Below are experts of layer 6 (counted from 0) of a mixture-of-experts language model. Rows are named router (the router's row for the expert), up (a neuron's input weights, with its number) and show model dimensions 0-191. Each number is 128 + 24 x the weight over its row's rms, rounded and kept within 0 to 255.
After each expert's rows: "mostly gets" lists some tokens that are sent to it at least half of the time. This comes from a sample of Wikipedia text that the model never trained on.

# expert 56
router [141 115 112 122  89 134 180 112 154 110  64 166 123  91 138 101 137 115 110 137 140 165 141 162 130  96 170 154 138 101 105  92 100 103 109 114 163 131 161 114 140 145  82 125 115 132 109 172 141  78 140 111 136 110 151 113  87 170 134 121 105 150 115  69  95 122  95 133 132 131 106 126  84 149 113 103 163 152 117 183 151 155 132 133 166 132 152 113 112 117 131 151 161  85 165 137 145  97 141  67 113 124 148 135 117 101 127  93 153 101 139 132 141 128 127 166 138 126 147 125 134 120 125 167 148  98  92 115 148 148 135  75 124 111 131 123 108 153 129 100 118 124 151 151 153 131 105 130 127 137 151 166 132 145 114 140 111 105 182 125 156 108 123 117 116 128 146 102 100 137 120 148 136 138  97 136  94 105 129 137 148 112 125 151 131 152 122 183 134 137 119  75]
up0 [129 132 128 135 174 147 101 140 108 118 105 119 141 141 171 147 155 138 118 103 143 150 136 134 136 148 142 155 141 141 164 145  96 104  91  74 136  99  84 116 137 199 134  57 127 172 152 152 135 114 128 109 100 133 141 133 109 146 145 119 116 130 137 145 135 164 140  94 120 149 125 122 118 160 125 106 125 126 145 113 118  95 140 155 129 150 154 146 142 143 127 160 108 125 146 132  78 149 189 144 117 165 116 140 107 128 152 153  99 149 102 129 121  95 148 101 149 151  91 155 126 142 108  65  64 108 120 117 135 153  90  89 122 105 119 143  79 149 157 134 139 127 130 138 113 139 116 118 164 130 122 101 108 110 107 126 126 185  86 152 157 163  76 112  99 163 121 102  94 143 141 129 122 141 118 148 123 131 120 131  93  91  82 118 127 123 106 129 146 127 113  99]
mostly gets: " population", " area", " part", " member", " group", " number"

# expert 62
router [149 157  93 149 132 128 144 157 152  88 155 106 116  83 135 130 142 124  81 116 171 130  96 143 126  97 115 109 115 129 156 133 195 128 138 141  38 131 118 166 135 160 130 135 144 150 138 146 126 103 147 107 121 120 163 108 124 146  99 108  71 125 137  80 125 113 168 125 146  77 121  95 103 102 156 105 124 102 153  98 110 128 130  87 129  94 149 129 162 111 118 103 165 129 139 123 131 130 127 143 131 131 163 125 126 121 129  80 147 172 144 111 128 129 127 109 113 139 152 146  95 154 117 135 129 112 154 149 126  91 173 128 174  77 166 111 131 116 100 104  74 114 166 134 107 126 151 161 101 128 135 153 101 134 117 163 115 117 123 157 164 121 151 101 124 167 155 141 127 143 115 136 102 128 118 131  92 141 158 115 141 169 151 144 130 156 121 125 121 106 126 133]
up0 [116 142 131 143 123 148 145 116 124 121 112 104 128 146 125  93 117 168 114 132 125 123 173 102 100 139 114 113 134 102 143 125 120 144 110 154 150 153 194 176  77 101 129 120 139  97 116  67  96 150 106 135 132 107 116 152 115 145 133 158 152 141 148 128 157 107 139 126 104 120 124 164 103 148 130 122 146 104 166 117 160 116 139 123 110 106 129 156 146  99 158 126 152 121 165 180 140 170  89 127 146  99 166 138 119 149 121 146  81 134 142 130 122 121 168 140  90  99 193 103 103 101 129 139 126 107 174 128 143 149 173 160 159 115 160 107 121 123 146 108 126  72 134 106 123 174  98 138 123 176 109 134 148 106 154 127  97 118 137 165 115 139 116  96 169 113 101 129 148  75 140 117 124 188 125 106 116 149 131 108 145 152 152 112 114 119  94 106 152 133 125 119]
mostly gets: " John", " York", " England", " James", " California", " London"

# expert 60
router [160 121 139 167 100  97  98  63 119 135 109 168 136 117 137 104 117 117 149 173 106 162 132 155 112 153 138 129 120  84 184  96 127 115 133  78 151 137 125  99 147  85 125 144 161 168 142 169 113 125 104 104 153 145 151 143 114 157 153 152 129 145 129  82  85 134 112 171 158 137  81 135 133 129 125 127 148 153 146 154 196 145 111 130  96 120 112 112 144 149 136 157 146 135 129 141 121  81 117 104 140 114  88 134 135 147 141  86 160 153  88 137 110 104 110 163 171 119 152 121 140 171 130 106  92 139 116  77 141 139 145 129 129 124 159 139 120 151 107 155 148 179 102 152 178 124 163 118 142 139 117 121 171 148 128 103 108  97 129 145 140 132 101 149 129 125 105 118 116 126 134 135 106 127 102 166 126 116 132 126 131 123 107 108 112 136 140 155 158 105 137  90]
up0 [159 132 130 177 149 115 127 155  99 110 155 134 147 137 152 135 115 110 138 118 182 120 144 152 131 134 117 144 113 126 147 140 127 121 111 114 121 108 135 102 153 137 114 180 147 114 152 131  99  90 147 129  94  91 114 112 105 157 129 122 125 131 130 147 138 141 165 130 125 180 141  76 125 126 177 122 130 124 136 154 164 108 132 127 156 133 102 117 106 141 138 127 149 137 105 143 124 125 102 115 150 157 136 161 156 167 151 121 125 166 112 197 132 125  85 115 173 114 100 181 177 118 155 128 109 108  70 133 117 154  95 101 136  85 119 153 118 135  90 132 115 159 115 110 152 128 162 131 133 122 118 181 108 156 145 170 126 211 137  90 169 154 126 109 110 105 135 142 146 148 132 185 147 102 143 142 132  96 110 111 140 153 132 125 133 143 149 117 107 138 142  89]
mostly gets: " made", " career", " won", " used", " place", " released"

# expert 18
router [161 131 124 131 127 163 101  91 170 118 158 167 112 157 152 126 177  95 165 120  85 126 141  91 112 117 141 156 162 110 139 126 107 116 126 126  90 162  95 118 160 131 121 117 112 104 153 144 159 155 122 151  99 152 105 172 123 114 160  99 132 133 133 121 114 144 184 127 120 144 102 176 120 151 123 139 138 140 147 113 140 154 132  79 107  82 151  94 164 116 143 133 164 147  94 138 123 133 121 128  75 141 108 127 122 109 139 122 132  89 100 157 137 141 119 122 117 117 111 157 127 159 154 183 107 123 117  97 161 162 131  99  82 145 139 141 109 156 174 144 133 100 136 101 133 138 154 151 152 158  95 141 141 185 106 117 144 108 156  92  79 176 139 148 120 105 142 137 149 123 123 115 126 161 118 159 155 131 143 116 127  91 107 108 169 148 151 114 147 150 122 120]
up0 [155 128 140 140 139 149 130 133 150 119 138 160  87 121 133 171 129 113 169 122 151 150 109 209 150 132 126 156 149 123 162 134 132 143 120 122 107 145 166 131  98 114 113 136 101 175 115 131 171 104 124 142 151 116 154 128 165 121 126 112 138 151 101 125 139 122  84 102 123 109 141 120 148 132 155 125 105 145 132 183 139 160 160 110  92 124 123 166 142 124 113 128 102 142 133  85  88 147 183 156 111 136 121 151 125 128 151  67 132 122 135 135 148 136 139 146  75 162 141 129 146 147 113 138  88 117 123 117 132 162 144 101 114 115 129 130 125 129 154 104 158 128  93 191 108 129 107 176 122 159 119 125 133 168 133 131 169  97 155 117  75 131 136 140 119 154 116 103 130  63 161 128  93 193 142 129 114 126 128 145  72 128 113 146 143 150 142 132 149 125 116 149]
mostly gets: " Date", " %", "(s", " Length", " Years", " Candidate"

# expert 47
router [166 154 118 165  61 170 140 123 182 106 117 122 141  88 150 126 123  99  87 136 113 128 122 126 120 133 164 115 106 120 166 110 160 102 136 110 122 154 105 112 136 118 133  90 130 121 127 165  91 106 152  97 146 144 163  96 143 147 113  94  96 130 132 102 110 142 117 144 119 133 114  80  98  87 140 109 149  86 101 161 122 121 126 127 122 119 135 134 134 149 104 121 168 126 130 113 134  92 156 104 141 158 120 123 134 137 113 102 128 122  87 127 113 119 109 137 137 107 150 118 162 149 111 143 169 138 112  94  77 148 151  74 146 101 104 107 103 137 111 175 118 189 178 136 138 118 128 124 100  97 132  97 165 118 139 136 150 169 180 143 139 121 110 149 188 155 161 139 143 155 120 158 144 108 132 103 125 139 156 124 111 147 134 107 153 124 148 163 155 121 160 110]
up0 [161 133  98 132 113 111 153  94 150 115 111 114 122 131 151 143 106 186 121 139 143 124 157 106 114 130 120 100 138 126 120  96 105  87 194 115 172 131 136 125 116 103 156 118 167 131 108 125 102  94 155  99 122 118 149  98 210 134 136 164 156  89 125 140 120  82 135 153  87 101 104 154 122 119 138 127 152 131 157 136 135 157 135 151 165 110 148 120 120 147 159 141 124 140 135 130 168 129 130 158 108 107 124 123 165 145 121 125 124  76 128 127 101 127 135  72  71 130 130 131 158  74 131 116 107 112 130 106 120 112 134 161  97 127 101 129 141 155 144 131 155 153 142 142  68 187 120 143 147  89 141 158 162 141 126 119 139 139 127 132 151 135  94 118  90 114 145 113 123 106 157 137 151 130 170  99  94 145 143 117 103 122 104 140  78 102 116 147 134 125 153 163]
mostly gets: " Cup", " Committee", " government", " Labour", " Army", " Stadium"

# expert 36
router [120 173 101 176 134 150 136 166 142  91 125  87 163 105 142 124 126 113 113 132 147 141 109 151 136 118 153  90 106 100 164 140 158 124 141 119 121 151 104 162 152 186 137 115 151 157 141 128 136 109 124  80 145 120 209 104 145 156 114 140 107  78 116  81 129 127 127 127 129 105 131 151 105 111 195 117 105 108 135  77 106 102 119 120 142 161 100 115 155 125 121 110 149 121 168 115 141 120 149 147  80 121 128 115 149 131 125  98 110 154 122 116  99 134 119 138 122 138 181 143 130 172 126 134 134 137 154 169 116  90 148 101 146 120 161 148 129 131  91 122  87 119 172 159 122 130 152 149  81 110 104 163 105 116 109 150 112 118 116 143 157 109 148 107 153 148 120 123 117 148 134 149 126 131 140  97 107 125 157 103 106  98 149 180 153 160 114 139 100 131 100 121]
up0 [114 150 111 177 111 117 148 166 120 113 122 171 152  92 110 114  87 141  86 120 146 162 141 131 146 134 154  93 143 133 150 141 156 120  93 129 143 117 103 101  90 153 127 112 107  96 103 108 123 122 132 126 140 103 118 140 120 158 130 149 192 108 112 156  60 122  96 136 117 123 129 156 136  98 158 133  85 139  97 120 145 143 136 124  85 166 106 118 112 123 110 106 114 133  92 116  92 167 150 104 119 154 152 130 101 110 107 159 155 140 155 153 128 131 146 123 142 109 115 125  94 107 123 109 120 137  78 147 128 160 144 149 182 139 101 150 108 153 169 110 101  88 147  78 135 120 159 130 132 145 104 129 115 116 110  97 158 143 100 116 170 154 169 125  91 148 133 131 147 118 139 136 112 122 109 103  90 152 129 129 131 112 198 132 100 130 142  85 109 162 147 160]
mostly gets: " York", "ford", " Smith", "ville", " Robert", "son"

# expert 5
router [113 123 114 107 169 162 108 108 119  76 106 142 152 143 116 106 127 143 134 104 139 114 126 164 163 138  96 108 166  77 143 163  88 154  84 123 105 137 110 125  98 142  98  81 177 154 127 115 102 158 152 163 139 149 138 128 134 138 182 151 133 133 124 126 169 128 154 145 118 134 173  89 174 129 107 148 163 111 163 136  92 104 102 127 160 135 123 128 134 148 109 149 171 112 117 114 142 141 118 153 125 142 119 153 149 144 111 141 168 152 126 128 150 109 158  98 120 101  99 110 147 124 172 102 128 116  85 181 149 134 111 126 102 137 113 115 137 162 160 142 121 109 131 161 133 139 155  87 129 135 156 137 143 140 191 139  65 113 138 106 112 150 145 138  88 150 112 140 137 128 169  87 150 116 118 138 106 142  94 139 143 112 110 138 163 152 156 143 125 116 114 106]
up0 [ 97 145 140 132 137 112  87 135 118 153  90  98 154 122 148 110 111 158 178 131  76 126 122 152 148 115 160 138 112 138 134 123 148 106 154 111 162 119  88 128 141 128 144  93 115 144 127 104 177 150 117 109 109 144 152 140 128 121 106 113 122 169 123 165  98  94 117 132 140 101 137 134 111 149 109 133 125 148 120 147 127 140 146 163 140 152 111 102 108 155 100 158 145 116 108 102 116 147 155 140 135 184 150 123 126 121 105 139 142  87 156 112 109 142 156 121 134 161 108 134 110 175 119 119 122 105 123 114 157 143 135  96 128 157 106  68  77 102 117 181 133 105 170 140 153  83  56 109 136 122 112 105 160 129 130 119 123 131 158 133  67 103 101 109 111 151 118 114 151 117 120 130 160 161  52 135 122 182 115 136 153 129 121 114 136 125 129 104 150 153 105 156]
mostly gets: " one", " two", " all", " three", " most", " well"

# expert 9
router [153 138 154 204 126 158 145 136 164 127 130  99  91 106 147 102 119 143  85 133 114 154 147 131 121 152 161 128 123  96 180 109 125 146 115 124 119 122 145 125 112  91  92 121 132 130 129 180 124 106 147 120 132 114 142 145 111 152 146 138 107 162 139  89 131 145 123 104 171 101 118 138 101 155  83 102 182 111 118 146 145 110 106 109 131 152 163 100 108 136 176 123 160  88 174 146 107  79 126 116 135 144 131 117 138 116 131 112 170 143 157 113 104  91  86 145 112 110 162 106 128 140 114 113 180 122 117 107 138  98 137 156 134  88 142 129  79 124 148 139 151 134 154  98 135 105  97 127  99 127 140 144 121 116 144 125  82 176 112 127 119  64 169 160 126 131 163 140 123 129 137 147 104 105  88 144 141 115 128 129 118 142 111  97 119 142 103 165 129 115  89 143]
up0 [147 121 134 113 218 186 173 136 104 157 122 115 129 142 119 123 171 123 143 143 136 142 131 166 100 136 157 139 122 167  89  75 149 115 119  85 101  97 123 117 139 135 135 113 147 122 137 149 134 121 130  76 118 124 135 140 134 108 104 130 145 149 133 108 107 145 147 108 152 151 116 128 137 171 102 159 142 175 101 145 121 173 102 161 159 115 178 158 122  91 103 157 114  96 120 194 138 189 146 161 146 126 125 124 152 111 156 131 126 145 147 120 110 126 116 128 134  95 118  67 115 110  91 108 151 100 101 127 135 120 104 110 130 126 137 138 112 168 156 109 139 142 144 148 110 137 113 116 100 101 104 146 105 138 105 146 117 145 141 154 124 160  75  97 113 135  99 119 113 163 118 100 128 109 119  97 124 109 119 133 153 119 157 125  97 155 131 154 110 166 110 127]
mostly gets: " who", " life", " history", " century", " north", " politician"

# expert 0
router [161 144 115 128 167 140 120 162 140 146 180 118  87 172 127 118 137 125 128 119 172 109  92  83 164 167 143 135 126 141 152 104 144 154 128 147 142 130 154 152  93 131 123 150  79 146 134 104 142 166  94 152 181 141 116 126 116 111 134  88 163 142 118 157 130 131 139 171 146 172 120 101 171 146 112 156 155 133 149  99 113 126 152 144 105 123 142  98 139 116 123  84 169 149 124  99 133 126  80  82 134 102 119 130 155 109 124 110 175 132 142 127  91  89 116 136 127 128  96 146 196 119 160 118 141 174 132 137 100 140 152  95 138 147 120 140 155 147 124 135 115 142 106 100 135  96 137  83 100 122 105 147 116 112 109 133 126 114 158 131 137 134 155 144 117 175 122 116 139 123 116 158 112 157 114 148 146 123 111 102 125 121  77 140  95 187 108 149 100 148 133 116]
up0 [156 139 124 175 133 130 128 116 128 112 117 100 120 135 152 130 141 158  93 151  98 140 123 106 137 102 148 111 139 160 124  97 140 158 158 131 130 120 126 148 111 155 108 131 107 138 155  88 118 117 102 115 107 138 109 162 106  99  83 104 126  98  85 138 160 103 128 142  94 134  98 109 125 126 153  97 125 127 162 114 149 111 136 125 149  78 156 122 162  52  90  92 135  92 132 137 172 123 131 131  87 137 162 119  93 122  86 102 146 109  89  67 119 142 165 107 143 160 119 154 119 176 124 160 115 160 122 107 101 186 146 129  91 130 146 118 154 131 112 141 173 139 120 102 124 126 154 111 126 123 112 111 149 115  83 121 120 125 169 106 164 145 128 120 121 170  93 128 139 153 142 117 123 148 133 113 139 111 123 132 156 169 107 148 109 162 148 140 110 109 185  96]
mostly gets: "See", "^{(", " Soc", " Apps", "----\n\n", " sq"

# expert 49
router [120 115 158 153 145 131 162 159 104 105 112  64 183 133 136  78 134 145 156 161 127 145 125 189 109 165 137 143 165 174 143  93 147 146 190 120 160  89 125 110 123 129 140 172 155 111 122  95 175 147 119 130 122 125 129 102 103 124 156 173 103 100 146 148  74 105  91 100 150 157 158 141 168 121 103 131 111 168 135 144 183 166 106 115 139  80 159 131 123 131 146 114 153 143 148 153 115 124 110 145 147 156 133 140 139 125 160 149 125 132 149 120 131 118  95 152 133 150 133 106 152  98 148  88 102 124 153 128 139 113 166 130 125 141 127 157 111 130 132 168 164 107  92 117 119 116  92 112 116 108 119 119  91 111 118 111 141 114 103 143 120 100 142 147 150 101 130 115 103 132 141  97 148 159 147 154  93 138 131 116 139 112 139 135 119 144 145 110 106 116 127 173]
up0 [132 123 154 146 147 170 102 131 119 107 116  88 131 117 146 116 120 133 126 115 142 150 122 112 142 108 143 161 172 203 131 133 164 119 148 126 163 119  93 118 125 145 102 146 109 103 165 143  95 170 127 122 166 123 136 141 176  97 131 122 122 114 159 120 102 150 135 128 114 154 130 109 125 126 153 163 135 133 152  94 143 175 152 130 120 105 137 155 148 123 141 119 178 124 115 130 138 144 160 122 133 131 139 122 135 130  92 138 100 111 126 164  82 149 134 157 146 132 152  80  75 135 155 101 187 195 107 120 140 157 108  88  94 140 143 118 114 104 135 131 130 100 115 101  82 114 142  85 103 111 107 115 128 139 104 146  93 164 152 133 150 113 100 110 166 134  89 130 128 137  86 112 143 102 119 124 114  89 115  98 135 128 151 136 160 145 125 175 126 132 146 195]
mostly gets: "″N", "born", " described", " located", " represented", " known"

# expert 61
router [166 128 107 185  91 103 136 109 149 108 132 123 124 101 112 118 153 132  60 147 105 167 145 139 116 137 145 144  96  86  84 129 114 107 109 127  95 142 128  94  78 112 146 102 144 122  88 183 105 134 152 149 135 134 155 130 123 170 114 126 117 155 142  69 102 131 134 132 122 120 102 102 130 120  98 109 126 139 111 161 170 160 144 123  96  98 175 128 158 142 131 125 164  86 159 145 138 109 138  76 141 162 137 160 129 115 151 117 105 180 153  98 143  80 124 144 122 116 137  75 136 125 146  87 143 125 129 143 107 168 161 114 111 114 150  88 127 126 133 165 128 105 138 109 169 153  87 109 130 151 137 116 150 136  94 120 130 114 149 135 121 117 115 147 167 120 127 163 133 135 112 124 161 109 130 119 117 140 145 150 155 167 132 137 145 136 125 179 163 135 129 112]
up0 [139 144 135  83 160 121 165 111 128 119 109 127 158 148 178 132 143 145 151  91 146 130 128 171 111 140 154 102 124 143 179 132 128 101 111 128 172 147  79 115 114  89 127 132 126 144 165 129 150 123 140 143 134 127 151 140 142 127 120 150 133 104 128 155 143 127 152 134 137 129 131 114 138 149 144 129 113 173 105 101 132 146 135  85 111 159 136 157 149 147 147 130 173 133 130  97 126 104 146 125 144 155 120 134 140 123 150 100 103 136 111 116 189  99 137 117 150  54 170 121 201 136 121  92 148 143 111 123 136 162 116 119  93 130 132 103  99 146 118 104 139 137 113 138 158 101  97 133 155 100 129 181 135 188 122 147 158 114 143 133 121  99 160 159 124 110 137 128 172 130 122 151 108 156 156 124 129 159 132 107 143 198 131 170 137 115  98 114  64 143 132 152]
mostly gets: " League", " life", " College", " School", " House", " government"

# expert 33
router [125 116 131 143 137 181 163 131 114 160 115 126 133 108 138 174 103 149 111 175 139  97 128 127 123 150  92 140 167 114 129 121 122 114 106 132 153  78 145 148 167 120 139 119 154 106 172 104  94 115 139 110 105 108 104  74 125  95 170 143 126  74 113 124  98 111  95 142 129 160 161 154 137 159 105 113 127 175 136 100 215 130  96 100  65 109 177 150 113 111 136 125 111 161 101 158 117 137 114 123 112 124 110 126 134 145 140 120 115 157 127 120 122 129 132 140 161 149 107 131 128 105 119 146 122 117 115 166 115 127  75 126 145 105 131 116 141 136 125 137 161 147 110 132  77 133 129 144 108  85 114 183 138 123 158 130 142 162 116 127 142 113  89 134 145 114 141 137 143 111 114 102 122 108 121 160 125 101 121 110 133 120 146 148 114  80 148  81 108 129 184 149]
up0 [111 131 113 116 201 156 123  75 116 115 145 162 103 124 157 124 110 135 136 177 118 168 146 149 146 116 117  98 142 131 149 134 143 121 127 121 116 128 151 137 115 129 137 104  99  98 143 101  98 130 185 129 129  96 153 100 205 125 127 149 114 109 142 129 112  93 113 114 122 149 165 161 138 149 130 111 169 152 125 139 142 133 100  79 127 124 138 176 178 156 138 102 131 138 101 120 103 135 178 159 158  94 101 134 100 110 124 114  99 106 134 111 134 131 122 137 115  97 138 123 106 124 108 133 142 141 131 126 113 113 125 171 133 111 139 105 139 102  94 154 137  96 138  87 118 117 142 105  99 122  93 105 107 112 140 129  90 109 161 142 104  64 112 133 137 115 147 130  89  99 125 147 125 119 114 155 144 128 125 139 161 199 130  96 134 196 130 144 119 165 146 109]
mostly gets: " between", " at", " on", " against", " during", "On"

# expert 27
router [115 109 156 170 104 146 113 112 129 108 122 144  96 121 121 144 158 127  61 117  85 139 157 164 182 119  93 152 155 101 115 104 144 150 126 125  91 148 114 124  97 116 150 113  75 159 139  68 102 117 136 132 151 114 111 108 124 105 145 181 141 137 106  92 149 114  79 158  77 139 147 116 148 110 149 135 148 123 124 106 135 114 132 116 165 147 166 105 117 126 118 158 102  89 129 152 125 128 103 147 120 122 160 151 148 142 143 161 100 120 170 160 152 148 124 125 179 146 133 117  97 147 163 120 125 117 140 120 145 170  92 169 133 128 146 141 129 143 145 115 130  84 141 123 169 101 127 146 110 106 153 113 145 150 117 154 127 135 100 130 140 140 130  94 112 124  72 147 107 103 149 132 131 140 122 114  95 176 111 152 116 122 128  78 139 139 138 160  95 104  76 117]
up0 [135 155 131 164 152 138 154 114 172 155 137 157 101 191  91 158 147 146 104 139 100 162 107 183 136  98 128  78 138 158 129 138 174 115 150 122 170 110 162 140 171 126 114 137 128 137 174 109 152 119 113  97 141 155 131 131 129 154 129 126  98 157 153  92 103 125 117 123  81 108 144  97 117 165 154  99 100 109  93 110 116 136 147 121 145 100 106 136  95 118 133 174 131 105 121 128 129 189 129 120 116 119 130 132 135  95 105 116 147 131 115 109 128 102 151 182  90 174 151 122  96 172 168 125 148 112 111 116 143 152 113 122  66 152 140 124 145  85 123 123 132 160 138 122 102 114 148 122 119 113 108 148 112 113 156 107 111 127 156 138 174 128 155 158 138 125 160 140 128 141  99 110 139 116 123  80 129 147 116 128  98 148 136 123 134 121 119  87 128  97  88 151]
mostly gets: " July", " September", "%", " cons", " FW", " remained"

# expert 37
router [148 124 126 169  96 132 122 144 149 104 130 125 142  90 150 164 175 154  90 152  99 102 145 126 110 134 156 113 115  85 119 107 100 128 114 148 104 132 144 100 140 135 135 122 110 104 102  92 113 109 166 157 153 129 127 130  98 155 100 166 156 146 125 125 167 137 122  95 135 116 134 144  68 114 108 137 152 144 133 143 128 128 129 153 163 130 182  81 135  99  88 131 106  95 164 152 109 123 119 139 116 144 155 160 130 150 133 120 151 159 152 113 144 104 106 141 146  86 111 155 138 123  98 106 155  84 137 129 138 152 140 157 133 148  87 147 105  72 126 131 132 124 145  75 134 173 109 127 111  62 148 164 127  94 113 137 112 133 132 102  89 134 143 154 125 145 163 134 149 100  81 137 139 131 133 138  78 147 131 149 112 117 155 182 130 103 127 184 135 146 131 127]
up0 [131 144 152  76 164 117 151 185 114 128 119 147 183 169 123 128 168 125 148 107 161 100 107 112 121 185 134  85 144 137 116 132 115 133 134 128 147 134 138 117 117 155 115 129 114 148 170  95 111 153 115 151 138 154 161 100 114 110 119  80 128 140 119 104 124 167 117 161 142 142 115 126 110 104  85 165 134 150 156 114 108  91 139 116 155 140 106 143 110 133 111 157 149 133 138 142  99 156 118 137 105 109 112 104  62 113 153 118 106 164 111 112 106 149 115  85 110 132 128  85 140 105 121 129 161 105 125 114 133 140 130 153 127 105 134 119  95 131 131 176 127 138 153 166 127  88 139 113 115 131 113 154 200 143 137 118 118 191 119 114 150 107 106 176 113 163 152 111 141  97 163 151  93 102 103  89 162  94 113 123 125 119 108 112 127 151 119 113 143 165 125 132]
mostly gets: " University", " January", " June", " October", " November", " September"

# expert 12
router [128 137 148 153 129 102  70 110 164 125 137 116 107 161 167 146 169 150 151 113 139 112 120 106 110 145 142  95 126 154 167 109 139 134 166 149 163 155 107 111  93 116 119 156 131 168 152 114  89 132 107 142 117 137  89  97 132 137 112  97 119 176 124 158  95 102 134 173 124 136 161 147 171 152 156 155 126 145 116 166 113 142 133 144 167 113 158 106 151 139 130 119 142 147 131 137  84 150  97 123 141 142 123  92 144 146 118 103 133 103 104 138 129 166 158 155 143 114 164 126 131  77 106 112  74 120  99 104 148 130 118  96 123 109 110 151 107 177 135  99 119 143 146 186  99 137 110 153 135 155 139  87 145 163 155 142 143  94 154 111 158 110 124 124  98 143 101 108 123 126 147 131  99 116 150 179 122 150 120 137 118  98  92  98 104 159 156 129 134 152 174 130]
up0 [146 131 134 140 109 129 147 127 152 120 117 127 126 107 109 165 142  80 155 117  80 149  85 146 129 136 140 113 114 104 148 143 104  90 133 138 114 150 152 180 146 159 188 145 134 122 168  94 124  83 115 152  93  95  82  96 183 126 157 177 116 122 126 138 166 116 129 149 105  89 140 138  93  70 159 140 131 122 141 123 152  96 125 151 145 166 141 171 154 147  76 114 125 137 155 103 126  96 194 165 119 129 133 124 127 118  65 111 103 105 103 133 139 125 124 120 127 119 111 157 171 146 104 173 134 128 111 149 120 162 128 120 116 130 111  90 114 132 164 111 151 147 110 139  76 129 140 136 106 150 147 143 143 175 118 101 159 121 154 104 130 135 153 130 146 160 148 110 140 129 140 135 144 120 139 124 121 153 119  94 153 125 109 119 118 156 137 132  86 133 141 148]
mostly gets: ")\n", "\n", ";\n", "'\n", "Scientific", " Phylum"

# expert 23
router [108 130 127 136 154  96 118 132 111 157 129 133 121 119  81 124 133 101 138  83 172 140 104 107 158 159 113 130 161  98 146 127 148 124 112 124 115 121 165 121 106 126  94 147 103 149 105 117 131 159 101  90  96 125  95 197 138 122 144 103 108 130 115 167 176 144 106 150 118 153 142 104 155  75 147 105 119  84  88 112 124 116 143 159 138 138 127 102 164 127 137 139  81 126 125 116 184 160 119 121 141 136 120 117 135  98 135 113 161 126 104 130 137 133 128 112 126 141 116  94 117  84 131 112 134 116 135 155 168 160 137 159 171 158 135 122 102  77 132 140 171  98 102 150 109 124 123  80 161  94 146 140  98 156 108  85 133 120 128  84 132 132 167 151 143  97 105 128 154 156  90 131 104 100 154 145 180 128 136 123 159 127 134 103 177 147 147 105 139 143 136 122]
up0 [133 133 140 123 108 114 124 115 135 126  90 140 156 154 158 117 113 150 113 134 108 132 148 123 112 138 166  50 110 129 126 175 103 165 130 110 113 124 140 154 114 141 144 142 169  96 132 131 125 108  76 158 134 158  99 129 135 159 114  99 174  82 156 147 133 153  87 134 127 115 160 110 120 130 108  79 125 164 135 102 157 116 132 115 155 144  89 129 122 109 105  90 124 146 165 175 140 145 131 169 129 165 135 147 146 117 110 161 102 151 131  92 159 110 135 133 160 152 117 161  90 110 150 168 168 125 146 133 155 136 153 160 103 142 106 137 135 147 146 113 143 139 119 121 102 129 173 146 115 120 144  80 113 123 170 146 113 159 120 132 118 135 147 189 175 143 127 154 102 124 163 100 130 132 160 125 123  98 102 108 158 131 107 138 140 134  95 138  89  80 159 160]
mostly gets: " sc", " Mer", " se", "-M", "″E", " car"

# expert 39
router [123 113 161 148 116 148 118 150 131 186 103 140 122 129 122 163 105 176  92 132 114  94 147 191 109 137 132 107 178  83 120 159 148  95 118 101 161  96 147  92 146 161 143  96 156 124 152  92 147 154 133 129 100 130 108  70  98  83 134 118 134 129 122 117 123  83 120 120 139 167 157 109 134 129 130 118 154 134  96 127 152  82 117 112 110 138 143 140 115 110 116 122 122 170 119 171  82 151 143 150 129 118 130 152  80 135 137 141 109 118 155 129  98 126 112 103 100 152  92 133 171 166  93 125 101  86  97 165 139 149 125 140 130  95 145 120 150 115 141 139 125 124 100 137  86 128 115 170 117 149 105 126 131 101 118 146 178 136 103  89 126 122  78 142 164 105 112 132 139 118 145 118 123 127 145 167 117 109 147 131 117 139  88 134 125  96 117  88 143 168 131 132]
up0 [126 142 113 134 146  91  83 143 120 177 103 115 142 108 153 124 129 112 103 112 161 140 129 167 162 131 109  89 137 164 138 119 162 110 101 129 157 113 106  93 140 156 133 110 109 113 132 132 146 128 103 192  82 120 121 160 151 108 151 146 151 137 159 180 118 100 130 146 127 135 135 159 162 169 154 132 109 142 124 113 127  91 140  85  93 161 103 113 143 138 121  80 169 130 115 129 129 109 174 132 156 107 162 127 132 122 150 125 136 126 123 176 154 112 124 163 184 133 106 125 158 129 130 140 150 160 121 142 118 152 135 141 128 125 138 111 127 145 112  80  99 130 155 121  98 132 136  99 125 101 100  85 172  83 153 120 127 129 124 104 104 148 112 113 154 144 125 159  80 127 169 120 165  93 148 132 156 119 127  68 130  72 169 124 136 142 124  92 136 143 124 126]
mostly gets: " at", " by", " for", " between", " about", " against"